config.yaml
init_std_down: 0.0
weight_decay: 0.036
dataset: "wikipedia_en"
Below are experts of layer 8 (counted from 0) of a mixture-of-experts language model. Rows are named router (the router's row for the expert), gate (a neuron's input weights, with its number), up (a neuron's input weights, with its number) and show model dimensions 0-191. Each number is 500 + 25 x the weight over its row's rms, rounded and kept within 0 to 999. Numbers have three digits each.
After each expert's rows: a language model's description of what the expert responds to. This comes from a sample of Wikipedia text that the model never trained on.

# expert 57
router:513505471471448500484524490446465493524452517492534526536521502528492490519500489491490514502509501484504493517519472484468485482503480474485464561487506540477530496541497480502498508524530513469510541492492516499520495509447489468497485526524533494533550480480551511509479486509508509529466494532491525538496553535515547484525470489483503466506529516497530488492487519500477498517517507492521519525491480526501522484489463502516479505438466484527537495510497461450465524507491540573505483533466489519512488491508507511449503485480483530521518521495475462482556481483462539553
gate3:486507514511491501466496476465495516519490453506455483490476487493490480522475477479517519507492482515539476487462457477431501533490508490477514505493482476502552528503524469450490521473496514517505489444482474508511470492497523487479466574520528483521530507519513521488496496481489516502470528483496511522504543543514472545470440491522502507502518476469506516498481492552517463491492513477490514474512525477539527539495513508505511538506489476486531511433542493488489486527471469554525509534493480519504492493500504490480530477505470484454483458476525477539566458498533484487
up3:520482453531488463488480499500479509515456499556506515529480524491479556538535487492487508532510456491516501499495486528511508528481462497512498506512510522518531547469471508550478516482553558500493525468481496470502539495491484517502473497480472556479491551530455496518513494477491511484545512465490538487514511500505484489508530500524531532511475497425509519485472456504497500547466488448518481501486539529474533510519509522519544522498482491501497495544498476529500529512504488491484452488466487494476475451526516516468510475495521526485460515483538526504537475488500470496
gate4:479482429512481474498511487471506476488493499530488542511517548529474500494497499540487504480500487489480480525489534496502474525437476492482516520481454489511545496498513507473534503527460531476574539508488502469531515498507496515525456504483525511511489495493525466468487520504494491500501481543469511522473500492540546491511525481534488534528512502523467448490551492516499512509499501497514513483470463500486525508530451501488507469514491476485455442486492487474493488492516504510515544493474497472520532501494505475516542472542533547494575501558534490480510477470483507530
up4:495464520526474531485485455515501531484501453508511465500490536490496527523480476526528527505518465491499467518516448478473495526527558498478535451475538503519521501460540477520515485507524500499493520498505423527512456504494531464479489487530502544519510510543518496538508505489495519495510499534483495506475559484512506513490479471495481487497526439458513503487476512473466516495513447510458584480544477504493551489542481503505490481533503468487498547458530526513495491496489465495506497468530519517488508472488497504480559484493505516492494492490488469500497536500503481510
gate5:510507516460470490529479487500507487506467515452495499541490495486493492529472545534432478459461485526476461495470458471514476479502469500500504559511484524477509494533492470488496481441489530521508508467498522474531453475474485513471517542486504516512519529494506472501550459521477489505438493453482477520532542481497552522489494539532477466488473529515523528469455531496501520502488502509518505503443504504473498485495454480534536496452463511493525489518493497500512504501501504518495517481494527488492491453497480487519514481497503513497522529547479498466503520434519512501
up5:503506497524503513512513472492498508511514480487475485439488491510489476487527482543477515479528502519475486505475475480530494515547456479494534539498499474491514518472484507441480456472503492480516523573510489495514510519493476561549496527501535546496517483439484490472503458557540494512452527507515495546544497531489539454519520539496514488495496496512533470492500508448473507493520535497503511484464468486552499527457520471517476506523481494466493492477470520500478465478534503481530544491502489470446474500514510468496497513502489481492505471496500508518501555475478504486
gate6:499511549469503499543460497463465484503522516480475507502547466517505510489494472460511538524521503539503513468453534535524497476528552511477498495492494514485449498532471512484515496491522546517531578514467489497488496486497507480520484496515518492463540512446527495504524484499503495485489496503530516535498522508513482498478525492503463502540491527482464492467483515480475516495503524499510484444495499499504527530494504480491441487506544514516473539521503475545516477506473529486488523495520491485538485505477512509462584533463507491488485511494447507523490524478487525425
up6:507524531510513451506488495506537518482477466524503496544512498522513505508513512523498511463500525458522541554468511470516487551537522544512483477520478521473458467497492485506517484499521499505510476516514559534466540464510478518515490501501519494553529547503537505490491508511535500491505491557483461480500483527522447533540499539461502497510474484538482524470522483486522536540517500505523495477484505521472517528521552492488498553476518480493539471500492493509501459500506486477466484518498524554483467524503490539537490434476476487457489503460520500521500513521506498481
What it handles: Word-initial letters

# expert 11
router:524530538493481505532512483515476515494473484486457453462505486454550514530439453492462504521461480510533510506538474527506490488505495498498504509513454508463509488510484503516526513514528479450503510485500529531550483433537516502534463477460472526502486466530539526477489530494490497474511487522496477536519503477510498504486481489500519482515509545534498497510498523488484527455495538501467476466480503471494456509487494517497512501501501455507517534521508539575547501527552488490492495524483491479475513493496476471527496546492512478503472521540540517528525537474486481489
gate0:499488471488485487531516555538502498499529580542452478480502532530513515508512487497481519466497518494541526486532497496503519478498491474504496518551526475493487508512496523508508526485478490485514474510484518484504491482498523543465477487487486493534504496466519507494504520480512520511505486503500438521496472489469495506491492560500513500491528480552469502461477517520497547473497531577476496520551475552520491506497529496497533459524519517540487466502483485509481538470502511500520517506509474497497524506497465463457416513462427491514510480477463515487508486510495465494
up0:519471513520517484487522460489500522478533509511496510524502492473498544475504509485492487500541527509503469495519499484477514530506498504485513508456507472485471489459469473532458503491455537497488482508483506505522476518500534482495485501489531505515521480490560510543548500459542508534514466532513494535492532520523511468505498523529544535466516507532560530490531462484554449478497490485495522503553519552512541520495492476523504506536482447532502543488548448535487474487518516524524494523470502510497505482491473487503514499499533499526563508482483558517536517477492510528
gate1:538494540517481534533509493507498494476503491530528494513436501506567510462459482498478486531507489506498508545486488526506472479500505536515494468476568528462567510509510485532461526467503476485501541457523536519491504496479499502499449547462486514488483492487528496537515498524484487511497468501475486513480534545516444465491497508438492501498538515511493492478489542501452505516497547501507492473528502490459457497491498488532510492492531477482504549528466493490487483551495513522513514453549510495493492479490496492475476485494460497508504497513530484513525470452504470481
up1:456538521464508519473524495507509531535510504491488475503457529532510475491445522498470507504466495480462501526501515469486460477464492505479486530520487541509562508494516510521514554499513494468476482480487490541466478522524546493469503497512520470524504481483459486515558513486516502509480505534486513545511504513513488468457521476528487496517479487501495487463507528464508484517497509489506506504464466510520500469557474532518497520460548504458494494491498509548517546479502492576505421480511519503512487488470497479518504511494478506480446483534525457513490515535520489523
gate2:519542490504524528477493523505528509451492548514517476538504491484503534530497506460465527524485475516556508529531541489509468468500498504554497483478506521459468497546465506472534449499496547517512498506478538519530514498492545543538511497512504560470493504490489461521510523475511526549529516492529479538518540497482494520485483520541535525469501484473460515492503529497516488502504514517511476467458485489528482493482463524493517527500494506529541482527489518519522498487498499471475548552544482511527470513493466512482490468502468470490522549493446485492478496520502506493
up2:497541490509440499460496504532487488509522479568524534513491497519513470497535496524516484514503515488512534507505535541526497474487505514519467504465516482488549521487501546473537507458473489466529502483481480517470499500489498482553501498526511479479540501464530534506526457540471525520516500465562470490550499487493499518495502493509534463466475501469507471469521477485475509513495504516531469480515521494506511480532539517504477448512474476483461491492506524509515563516512514487546544501546489550507457509510511534506494482513478525453503528489538461534501530484519515505
gate3:487503522527493497497483478542480489490535493513468489507454465488548462490466479502493492519496541494517501496499483505486519466476501496479496518454526514483524494513522487535467475516510521456554537520488455510488517489520484505470483499533457491514500453504554502497520505460521487472481529518532490532522497539508501473506470504486526463500462475490496481467497502510523501484493520500540546481484522451540521518495482535499478479542493458465495483477474494473511502478498433501532481522489520438526494507513467474505473556502461481516468513546469489453503548454503497463
up3:472508501526492492479509495490529493483503486538485510469498519512514473508535485543509472449482499503467490498487509516482502470532482552497455554553528485514488499518499501491468494477490519501519477464495500528469514511466474483487514492463518487470463534520505505489467478512504492510451494510519545469511462539524490503539492493475510472496495484516474555506440495515453501494536513476460481507528462516464510471538460472517500532489528518524535517451513472445475525469492514521522436490547515531495503499502528525525540546516521468500510521509500474462460479496468502521
What it handles: Sports competition vocabulary

# expert 49
router:456463514477473499476506451445490480502478518464499549485508521528525486536527511507464514501500534440530516484477478463538496520520519452494483518490490533496492474552493463507470539558501482469445525524508506478491471505463471465487496455492507495475507522495489489496493508466499507503476513541447482479471502538474498527486501531499510491510450525535507547510466526503494480525484514518562483503454485514462498487512485504508474519500498505470488516483451482514478496502513462516490502458500486502500473457457521465474510490450487536505489480460457505465506489513496495500
gate0:556552493490471498491508482478502504508556471517512516488513509556475508500489502483528495439508497532488501520504521490454443521496505507487458518497522544460483512489520511511483511522488489541481519535495486463538509472468462543462505495477517514484546498504508456473483523492499585513478492498512511524519488489528538497513481478483501531514460479526521511466541441439469526490446490503489503488463487469459498498504512541510483489527487514529452503485486522480504558479485485523470494518462512532487503508494507499475489490478527522488504475496512500536534525520498517509
up0:500506528504507548490436478508493532518488523483545488489484520474481459485535463519494537537485512547492490489506475501514493533506481541509524494546531488509508488455483519503466477455485488469528472517494507459518504482484477528475450459502494525503495510518517505541489484484485505525536525453508487482510532521450496512482510485511504485552473486489522502511498474494509499499584499525545498485516529503511540492492522484522494468461512520498471496506485533495534474479474546474521460468480504531538495455506438502508489514488478504487543500502515493492531512452447529536
gate1:492483478522510510484525524491512485514504504467517506489471485490513495448509455509518463542458515518485521505531521526471457457483532459449482474522519501527510499449487531522481498531499506511459523506526498455482497463468496488460476469498473513499508443492486506506500502442470488511480507512488500449502508520519504542494486522509486492519509533513514495502521489499513487536493520536528494496516514505578519457515609501507477425479510470477506507477486489521498435492467525516514507465493523498492479471503541475532505510482514518487505472498495536528513505498501506489
up1:512498508507513488503548519518502517501526496525501472472489524531482501489529525502508547524497517519534488509488470533496505482476492470504494463453497499492470500450545488528520514539508494487509512447476513496470470498483497532487495484490481506535483471459494504511461490475494470512492480482458471506507474500456541495521529467510473495489500524485484474497515526499520493461508532480460520557530567503520449498456469547497509492480501515493512535482529505499471551522472475491496534522563471547548468479473523458482501505514513527485487483509487436455543489481493529469
gate2:475487488510496492507496507507488538453489459499482537461499491519515514521481496536507542505539489543521532517460522490507462540537519505496531507501501473475515508467521475488448526514508440448473512489464542446477537498525453511499506496475497497506487511497505533548464463514545456484499444507520521464481524490461497505526488531502507452523502523499512501477517539522531488459459465493512489482504510470458484492501458522502485504525530522483539483477498505542524552502500500500496544533513491499492486496503508462485515517465523535534510484530480520516515498517523528450
up2:485503483516512525517497495522464471497507483520517496497514520524485542487510510524487518539506511480513453503468532525505502532505454492473511494485498500482530510499496534486487513534542473494530518518477500494546543491474486483513485530506506514523456458501532477475497491544508448498517516498525484507542539481493504507496502443472489452514475488499470479487527512452545513504536496490531497497461491472510514426473467502522539532533504511445532475511501497503554481554478486470496501475534504534504522479524535500505541456542493473498541445481496555512506541483505522492
gate3:507489488506509457492497482431526504476517505495499495534532485486490506540499512537508468474523523486488488511498539499568507517493466476468521499487493505528489508473497504520502477530486510479525507511508428510540526487470499521548470472498476508503460501500515474514497442485501504500445513539445495511491509545534524504498525526511480474459496501555502543476516486464485506484502479511528517471494463442488508496500526569498463510430537484502489405520521505500501500520498514476522514486474513523504472512512452491478537523513508489496490485533507502504510493500496526503
up3:507496507482494460487493506461510506483494495454476512515535491471499486473515466481475518527499477463486496521492538479487500476468484528486480506515471551499485515517511474448508511514497466514512490525518508494483538491526499513459467526486560507507515514490474487521464518518480519525473452547501500517433477512520447546530517494536492485493485549513552487532472484529493497518524499514489472480515522503522465493493483520480481499480500512480531539445481479535493463463512504517493491499427505486497500501529498471512515440475516508538471425493452495488509519503454501464
What it handles: Word-initial consonant pieces

# expert 26
router:510474504538506480495492520534499454484535504493469486546486545526474483461489505511541480539523526542502486488504557515469507514512493493499574456519518484488515498499470501484497484490528522512503495458553481475467558517484527521473520555535518533505461487500506531559486524524456492506507493471489508507554497514473492465484526492520490517495486501509534455507490526530502507450534507481479495531507501519503539486536504503509503540502472544458463502449499473464515488531513536478505491490449479484512502484473505495524476503519483479474530493495540527483464493509497473507
gate0:498468496509486454518526536498543501502472457492446508516569510521479533506520493494447484509514500527446494544514490475499514510499532508511487529497497490547504488494499465520483516500495526508494448464490544485485498483460535464487522541496502490494505494517500515469477533459487506467484523549470477497514509540524477517498516517481523462537466465538469532487494518478513471507505490557516510501504476487548478525508501484514513500518508500517513496483508485507501489517557481478494473508475525550513522522538526503562487510508521526445483561541505482505516505443522505475
up0:531523542537483524479505494468443496508502477469532486501528471489465495488503539496497500542481548475499476484536497482532514520483500495485503486482515436518492466480495462493538541511547473535501552499512505455524530492512527509502486515512498552507513474482520510493475468502513525492529497515496539451465484520473522506537474441528525491469501485482501471489514539482469449500476517481522434530512542500464489547500515526468498514454493515513475493506508507495514493532534489511494462478450489433535480497519513497524515509504518496515524510526488485516492518512494548513
gate1:463469522536526559493490461507473499488551493488478547491507500501515477491492505496482522500459529514505433508484516497482444503513526536482484451448474526476513472511493528515487530511519539469537515496483529551504490510465514478464525500506471474558496513564495528487489472515513491522513552494515502487489472537507467473488543500516502511453504482506496483487475509499444508524434527444470520478534481485482502468480473482490507524513496478513505485490476480479504479506502508486504489455497485471527524508496514542479494548516475477525492472484487459495524505456509516489
up1:502492503522494501535510526463499470498492561532499489512507494463489500479488499443510513502476567518532499502507552484486497497513497517517527464499471457453532493528489479526498508474485516536507502551490461513474519521483454533541538515472495509499484490480536512589544518459513511450506502530502504497513505495461513472480455509502523527476487486491512503514471518483453515492476525461476481489491514519516512493520516456501477497513477506507540473524508506493522526520496542523511479526494465481537453535470526527472476496460538552533513490466520517479507524512526510499
gate2:476507509479477535460541479519509489455492454500485501529484459518466468525485475485543498501499496506510477494483452528477503447508536511507493532509525525498493532504523523509484478549489499500519502492497531508525490539532501496492508469486472464515447514493522499478498518494491477494545522501523488528526497519501543539501484507482464502495517477542505516449488542517544469471515546528496536502469488462522489507472504463502485512500492482528561525478484492441476487540568515491488520508528509551499460476474478502546510517500519513502484513535556472533469473527506478506
up2:474483493551424521468542503521498484479511521519476494497517486515479511499556472523509516512419476494488474501468470500497466541473502474491424511515528519466504492502533564495480521517533513522514507470484518520500478509527511515480464505497525488503482503529507501444509466528516467490511515487528472483444436538483524515512518503501498530518508482531469501504464508483533480510503523512500514530509505494498474526485451484496480494462508512554543505495453498459503481491496509517512534509476534530499487462513517498509473497477517546520469530518488459523515506515475518492
gate3:534504517510486505505530469506488477497467539477483540518462481519464481507515519507504482476470507522478500461495468505503511533513525553503490510523454474497513496506511502538512500467494492445533503507519487466513546476476508502539486462501492492498486496521491492487472498490547518517449489473510496528509502548491487496479475475510543512490516482533495453523474504517482493522455466485503495470511457491574501515462556495500510513470516549504512519445496507528458503499488521514512534534521505495480540494503525525544481462500515495484455493560502531531503544527493556556
up3:482472554472460501512514461492510471482519469495489506500468531515497525491540469489494550519460504523508453489539507459507500514556499535487518461467491496557492517482494487545464514518520508533511494484530558534487498507513535464502494493493493486498490535536501471491444476482577458496522490521513481510447518475507502486547526447464519523498520493515457494504469484546511488461529511458521525468514468513484536457488510525497508498497515466513491502502500490501510475527540515508512504472490457518505499497559507488505498461536467501480515502492540502516491493483518504514
What it handles: Personal given names

# expert 40
router:530506539475494504577515466536475523540479471506496522490467505521506471522494537503491514512447493489504470494500532471482474486504514531511510476489492509494506463466482477513500494508503501502535479552496530544492510472503490508517513509497451524523490505502484540444487498514506540507545471497547502532561496469534535521484522481501483470520527539534536461540489520482452509468505497537480516450545532534479500472448505512491511485484525500515517523526512474507530516514514495514483472476491504520542500517468534523508541507489514540518544495480490523534482500456512493457
gate11:540432554520540519524464461515492500513512512512542502480523552503493523517482477503476493488501471504464492480513519497489501493486474492514500466496473542472525494491521507479492508501517528467491510515527508528544486446456488510480549529494535515533508519511506461458500520530479502513518492529502486539513486513531481451537456529467485491531490489535550474498505508542487497502512455506469494471510510462492497513489543531535529532489479483516486465521538516471479508469481469536540502458569540487516488540490502543519516513510496510497524491524500511515466533469490509495
up11:512484499478491501474465463512475503510479496444513537506566519501499510485480507506509485514494465516485491493456535513473498539488497508495501518553545517506495531475527485542499473532495520478479536498487461491509508558547481566488469505510485526481535538506523546546484508496512473463475492457492499510494520512507535469544530480490496508529497515485504487490509493509514489513489518471530469523491557485514497461483472500521502496467506529472468474513517485509510451548486507513502503527487537485525528547493502513562527536515512485534515512487512524521475560510542473450
gate12:503518536544488489525506528496444495498526525484537493484483496485543479508509502566492493474512484535508511490491479513490484448558533482462544446534513499492542476517478489517557544497564573501519516523495518489474505527504479484459483492523451472523473478517494544513485504485461519472511488484482491517528504513506475472540480528466489474510502522466442516496467510483508459473489544520505502473499467497527504525511502470520494527494487492481503522482505481503487482503495495467486485543487511514487470491467473453483505494500509463513527491503461526473513467447512497511
up12:492464490462505530460513493490574548476508491541499495482515508506541467455516467503535509484497520484480508558493478499506481466474500498503559504496517526537506486498489473530485531483524516453479470481466504529484462475506526467533501539462469479464483491490456498509513503496496493515455538456474512461492497509421496488511489489510487512495504460516491526466508484516506532539533456566494524496502485522506516499522514522479505494510541502481527522503515549492519490514513537556519495518527490527526502489526466494525516500534527528499483522483496469492510536493476517535
gate13:514535508521494492532496484445474550463500487510510486522510509481494518518490500493506526498485451457483492474457508477515477490526471509514592444506507509512556505513456467530544486514481486491489492497518512529483462525497463471523469510477496514495436505493537502478524527522484508487480485484554535525500526540479494496509498500526477533498473513503511453487527470516509471516543467477513509535491496521453473522445501550511519446517484476514469518474521510465528485507491488467461476539514522491482486537498488511508485506471488500484509515507535527477522488498522538477
up13:517509480494493443515544477478520483459485512489485558523529500528494527496455484511482501504467501522461541486467500502515481532528514506513517481532478518520509510472477513511491483513528486497528475480483514542528519496513468531537481443487482517471496490473487506546509498499474511491514528487557486524473488463485508494475484479513452560505510477568468530520523498490484524497508453462503494508483553485542495507479502438520512507479539457508558533473498487485561498487499495471495505536518512514489543512495497470548473507495489489496503517472500526539513506542518481522
gate14:477490561497512520469518489507498498518476512543520522489527504499483487502481496504491518475536498543491524484518498517484500559505552541519480479474522472425494540513506502489519500528518508524550494499489474538501472504509518494520498559475512543530494502495468472463541482559508525495528460532539446473519512476494486523493528505556490516478495512528500523531538466497502485538508502487446543475483492508490478544501508474511506512486504535485561511486514526484472518486494552495507523488478548477539512513521546511493494512484485505503491511494537516497511512537528496448
up14:554453477481476459496508514524482568496516525470474489460507457499505538543486494541533518463530537518498474533506510499499487489447495539510503516498503530530521509510525497518541497500502522494529493467486479493519495485461519505519500470523490486514484486501444484470519478479430533531485497510527492525465498517504523472491475505520502489532494508502472555533499469496454472522503474479472530496522517495524514479511520526477509491547475523491493491474491490527487547501484516464505524525507468547488482504537476540528472543480468547536499530485510546501514488477537517466
What it handles: Sports season modifiers

# expert 44
router:477467488459489525484522498463504456488515517515552533499507544530514542523491530475492466559510502492564489482471471472502487506501507453541489489534539524498512478531504498483499479536430529478496475480504481507492475466466525461506510440465529480474490450488521480465505484471521519509469527537501509460484512554528504535472504470452449531521479527500469519467510506482532492529503502502542513475511478473488501533499495483510488501479519500517517497507468485544464463531501508513499518509509449484487480482493479491488489510479472533480498524475491512476492476513466510482
gate3:534527486492483510513457513501513480475504543491507475490548514502537511490509495501497478535558536501562519511487493467500504485539491455501512456456472490517525487514525514520458456500498520506477519488517521479511550549505506536511533485485517461493469460547488481544481514495487530467540500503478505484479519500520472495508512497498508480526501490500503544510561501462497527486498501495528492516495469484524510544499500492488504487503521570535509517515486498513487461469488525528514578558492489480538506495535533468482483479488433492504506520513475447501521518489483512479
up3:539479506518526535488487538509548539503490504508506494480474514497499506461481489461493492483523516506506506454488450525497510515526484475535530526512482465486474487488508488491487507497496507499469526503527489474473496508483496509488418495506539499523517498493473485506512486476452538489483501497479467501469501476517452505510513494488496493489507488567464522483506488524505521448471480472456479495516508445534507559494476561533483517502456498567509531486571497503483530481475485484494533487524500497497472499484522511454498507461533477484500501531563476490482527536524488543
gate4:502498507520508488446492507487483478488467540452530544500501511501452534485466473504472521471492496485476544492486534493484517541507513551485510517501500529502497510506461513537478514471488450534470477534536539488485464487477515453498472508479524534481465514461444523485504482504498509521496500581493516490502482492516478539449529508545526507471519495512463494466482458485500500506489475508473465490499510511545497498491468500478473480491480472473472519488502465494496473486448461516441514488489535493508481529503446449515550485495495540504505514503497482489507493509476521519
up4:499465501492512491491467543482499498531500536489515462497467543458493548460505468526479457516479494496478466528536515505488508476519516499466500464554494515524529481497455468539491509476496509519495515477529470498528463485496516506486495482474489483494545507492543484481533513468501487483521534506484493459528541509562478476468489487502499529458492479515469494452515500482528490540508514531526523470522479455499568502485550478530495506505508458481485499557527477506516429525498499497470458458496473457487501504512512529485500508488467472473496483502509473477473495503516472503
gate5:480534510450538483538533565496486492485501511486528501498466520480467501542533528495521531460499511528537478486494519464503480514477528488485469483526479498534473456500557526516488465521454517479443484476482504510459496487488514480491505496491529476472494479515498480502516523493486514458506501500476524444489474518513517429542544510509472535539447467482482533504515470450544503520495517497508484518505488531501481490487522493480488508511531482511532508514508498482479525464475522552522516463504523533495511525500524490501508449499465511474534526489477471481513465541516492521
up5:469523464502517468505493520469536448495473515487507503462478532512549517479483523538499469501501503471503516493494467463492477475512543491490468487512504511504503516508565514498498470509499459471508536464462553532466483462511546485470562521490506502532511495525533494506501535492481452500485476491494522477459502498536468500479548536469479467467499486489489496494478490514507543498494537511495536490500482524503515501496498528456510529478455521497469532521500477474479434482507517503516503525507509429504511486496487516457488463471523510481481462519508443467493466487505495535
gate6:507497495503490504520505494509464486545529498522541515525522487505545485537498461479505425477509487487512454487516531488516479474512520502468465477525522516489485540540508547513478500489476481492492523526515459516505473537460475502476536458498483531487485501498510494474498486520487522472511527537482511519476487530530503527496530486485514508507527474486512527487497510531520521498489487506416436579509499445505523493470472509492498468533497491491468469487483481488473498520486486481529518475478507470468479465501519531462498552478527504534496540486548548497472528493503488527
up6:499532490536534521508521439448510526498527521514468565522488495451521511531454472467521495487473461507503481471493512481451496514495534538521496516518509503483523498534476488495516524517500506515455513503465546473470482514495515499533550498512446506437455512511478491486502481496512497487533515499523502523504528550500474472505483504471499526503455500492510531483498490529488503485498494486512542463536450450496490500511483516510502543474459502496502468511491557496492457520491497505493494494482477462486526524526515491544514462478549545535529491451503539498494484503506490490
What it handles: Word-initial consonant pieces

# expert 21
router:523536531494507511512501518455534496527506453528516523536496485490540475526483512477522512483510472502479512506530534536521483526521531528505509528502480441484489481501448483519550492516531518486477511492515520527474495464541502482520502516526489523470483490527519499479511512538467509494485490501487499496541493508467523483449488491519507517490508487536445505481485532512466518493500509507463488482500561483490516527495500552455515530497523520487478501533486523503525487496504478536494495505464501466439509444472442509477538530476501525489513521583489431501492515469512505513
gate0:472497471500501498478484479491472533550482550458490498501518473488521537462518519467521450503517489473504497533547469481503502503498543512488462524491463489483482492515480560507477531519472488506536518513517515520519514501501541527492480524487556504461533474457507489504499493531462542480481525523514510492521489477470495507538549528460485549542492464538473557492505540511507455513470495502494458571482495490531499494496510494484522525488493492467492531501444506493539519526503517521504509517515545496475501434485490496481509493476507492483527485538510506478494494496512512542
up0:493526495499486482523494487480485490500500528506523478558482489496459499462539501524496492488531498540484485470491520487492492473470460449488520490481468535528510490480546487509491490509550496506546486525485477480470486504488562477511493493508522554473529485473537493494474535483514502515524482523495517507497495461483517494511505463518531494516486522492514477523514499486502526509478479540526515485507511528525513469535505554496471517478452527505493479523556491535462539482495497480529464491489462529543471536492488476554427504513463523549527510493543446501508518468540504525
gate1:515483447486543535461571454532537522502496477512497458501470513520524468528526507536524514512476485511503493526491526511475495486459501483479507496523457476491459486516484523519526547512479485535522516535511484533539510484515447504506509514523506544515461501508474501510468505504492505520460492517518480492505510503514468496494529483515483511456475526514519472493512481516516479511504482475480538486462486492526491528474483504486482481488514522522503523492512486508496501493494494566514494551515515518503489575522464461464521466494523427488488473482510509553547496567489475492
up1:525524461490505506504526494487476505493503514506495484489490483501491505487500495560491451504495536549468470478492467503521539535489556509520487496471506530460531483476477506481520486512508481489521513479492481491501536487453508506451468467483497507509487503476477507499535502517539516453528527523501513435450503441495514505535461532515505486508501509491499520501509463491509519526495509480495496511505521466548519468450480499538520520496456524482507485462548492490524455478496504518457475483448574488476483451481552511481538496520519476494521495526560492506534513493489503511
gate2:526479510453518517519527488539483488493549504497538522494473490510507499504530497510502473521436554481428525505452490478502459526536483476496505502524519510491506505483444516503490522477495492514496529495516506496485493487507484509497504473526528515505539494449504510489539481484472481547504452491441479469490520533514489502484540538523508524490512524436520511539492496519483536566475508527462490455494508466489540489499484505500534480491514507478469527509511462509442496487481507464460456472535499478511518483489511515487519523498515469547500522552512494496520517513502468509
up2:524519502489487505497443488558455525494488487447523558517526505534489500516474471484489496515503496558486508483501530497506533505492472497480497514456497505469516496497495473498485487469487489508502515514484515493511513503475518464453503523444470531488488510521488486517485528470475481483530500508521512517524488522518448497498533502504525477510480446512477480493518465496499477548495494486473495488564528474506503478545451519498522502472503509474504449503505508474519476523496499570506523572486491505499496464484504440521499515507492477459576547492507509454498509493507535543
gate3:491473511512497487573453531495475520526501511536500557501502508495561481505499489467459448511549493539528496515562533499544498512524446490500473501495458460501519497539462505479509506472523523480461503518525490497490479554541508501527512487507489509471479511499507513519501486504461475505516493436506519478536529483480524546515533479483515495492534494464497507425483512532449511479480491486522467525490482513506552507488472507476532517511497498488473507469484479516512468484511490516520518520525486504514542503466492539523523494483476477497496516485488516509464506544520485485
up3:498520460507512458526526497513455528510462502477502474501476502455497527509522481532519519523499488486491486483477480472436490546500510514531506504500537490500522470497499444529475540500471525577519437488500507523488495516515506497454483520519497455535483517525509504506531466501552479471550500475505476508494459504468531475480479527512493504436492489489532467486489483500544495504517504541499501487514516503500490500471505468523551478531503491489516525533536476476532500485466474527513504485518521531524510512523502525499503566488504546498483545516529487443513497486481478526
What it handles: Organisation/medium nouns

# expert 5
router:503530487518460500463509461500505485457514486525483482556487484545499452505482466479536512506516542489510487464478472522514510477462504524525555514471534522530508487465496521497515459526523524498460475473516506507501507539519496505520502514484493480505485538457505513522501467507485505499486521485498476519543470496456518522488520505514476524496513486518519492505523492535478494483548522521460514501497543463496547491501535474485529535484490479527529522538516464475468488511528494495495509474516511543460528441522494530442467501493531483519457479548554475515487484539499464541
gate0:515512451519487460490501531493507503503543494460512492542519521488498485479485496521486474500429494533500478442494500470497508484499464501519553504552474505497478478461495511510526524503522472503457476483481507509459483503487555510471485484511454524457510532529481505449532508482556464498477464513515507525475531548441492483503547490488478491514531486464469491510507497477497496492493494503510496512497514501481510521510518414496443529501473495483462536484469487536519506469461517500499493527473516487494509467463536509507536512490492532495489489514500451514515466485481484528
up0:479526525528464495508466511523497487493530521495500498432480530504492546489502479484479474479512501542516458518526520439435546499475466484474511527557539465476477513508517445481494513515479538481505476468493523495519493466497513514532476516536512507486513510493478498490504511518502455516534483499534499513509478477520467519496493509485490488515513527514480518482498499498535532480514445529510501497517455509527531470526508519479481556495493513559467460501512500513498503525507509505525503528491459527513477490494518532480444519479472514473503527518563541513496563504490519543
gate1:481463495475480500531495500470510521505510467492509486560498519482503530526532572463530481466499523490516494475465466485478538550502528491521531500545471498516478466502486508521486486477498493436463476506549507524468473527504524517532520512512501497503525493506483515508499515490526448541517496483518504496504528564514498476485529494498490504489523462485510459477509523530545474542525514542505506471509515496466510417488536502498496537536470480499512520504497516538526490468535505478478536513488515503481488491512508487482475511498518487487474468562483488546555533505513494501
up1:515512508478483528503497478516530457502495482511503474484481551505503491481495499516497519473485451493469519522495475521532468486504497495512506505519495489508532523543470494503490512537496467496496520515529504477481474450494522494476476449548519542463522520530470485518571521493535504470498445479532441513534492509514514524524468508501496490479482502541502484495476507509539526538512499486517506474487517506539491505467533479461499511537500454529483486472490568496494502495523510514500577523533494480537502519496445497519504529517475480465458476509486464470518528536492482440
gate2:477471514497537521487495490524527498484515438489501491529498541546477519479508473486507504466459468488504490519473495523486473504496564548477519525486501518508492502457487500482476479502531489489477492468534488508538500499465521533479493499554489517491483472539522515542500495482477505498549488527487474474495524500483464483501493519490491497496506447534519468484476515535519513533535450503537531506519495513500544486467519464554489536480480516513467475532479507496496488484520497455481521529458511494487451523508437493463498490520495494501498497515495548480534529547500491579
up2:459490481492477501469507463517515531502498523500490468478507506501488509525484494541520522508522505518545515475516543520506501520510506510497545476502497520414521503516488508492500466457477477524479498486516539495484492514526513459540530535522495508481528515510554487500496504503512466529518517501464486555490463532505499525477517490479564529474503529470464528496458483479508534454530495507527473526553507509575523509533508523494510508524493505499515537513548482530484512517480544493514429482501514490496502483509511503502517481506490527500513495470529527517533491505577544516
gate3:462452488503451529533483519508505556522532492535517514501482487469479480469496534516484500540506500449473516502479505470510494467499551470506506466506529475558504478485530498548520470507510528530536518507478506523516456530502505535493502458520459501542537486504479519454513480504527502507486492532518520518522490504537520545515484498480518525505497461513479440482530500516551459512522502492491460516483471535520525483469491517451541515537485497527487531541518482504486483491499566553524534480496481500491499491498496474520534466457494470515500525502499498495520529498503494493
up3:492504486561560501512484506517498510466493482508479488456500520499531488464564503478456488514508454466481461502510527499449530486507508461538493455497547474476552493513488508480488505477490525504502475532478499531543504549498575509519525509501497537466532510511491537531488488514492485505516488502494482551496535513493450476498502517517501527473487517511490521464493529515529491507486517506511552538503462524466497459511448495527503490510510500499543510497449514481455494507498460511503490478468555512532476509509516492530515480518500494531515535521512541477511528521496466508
What it handles: Name-ending word pieces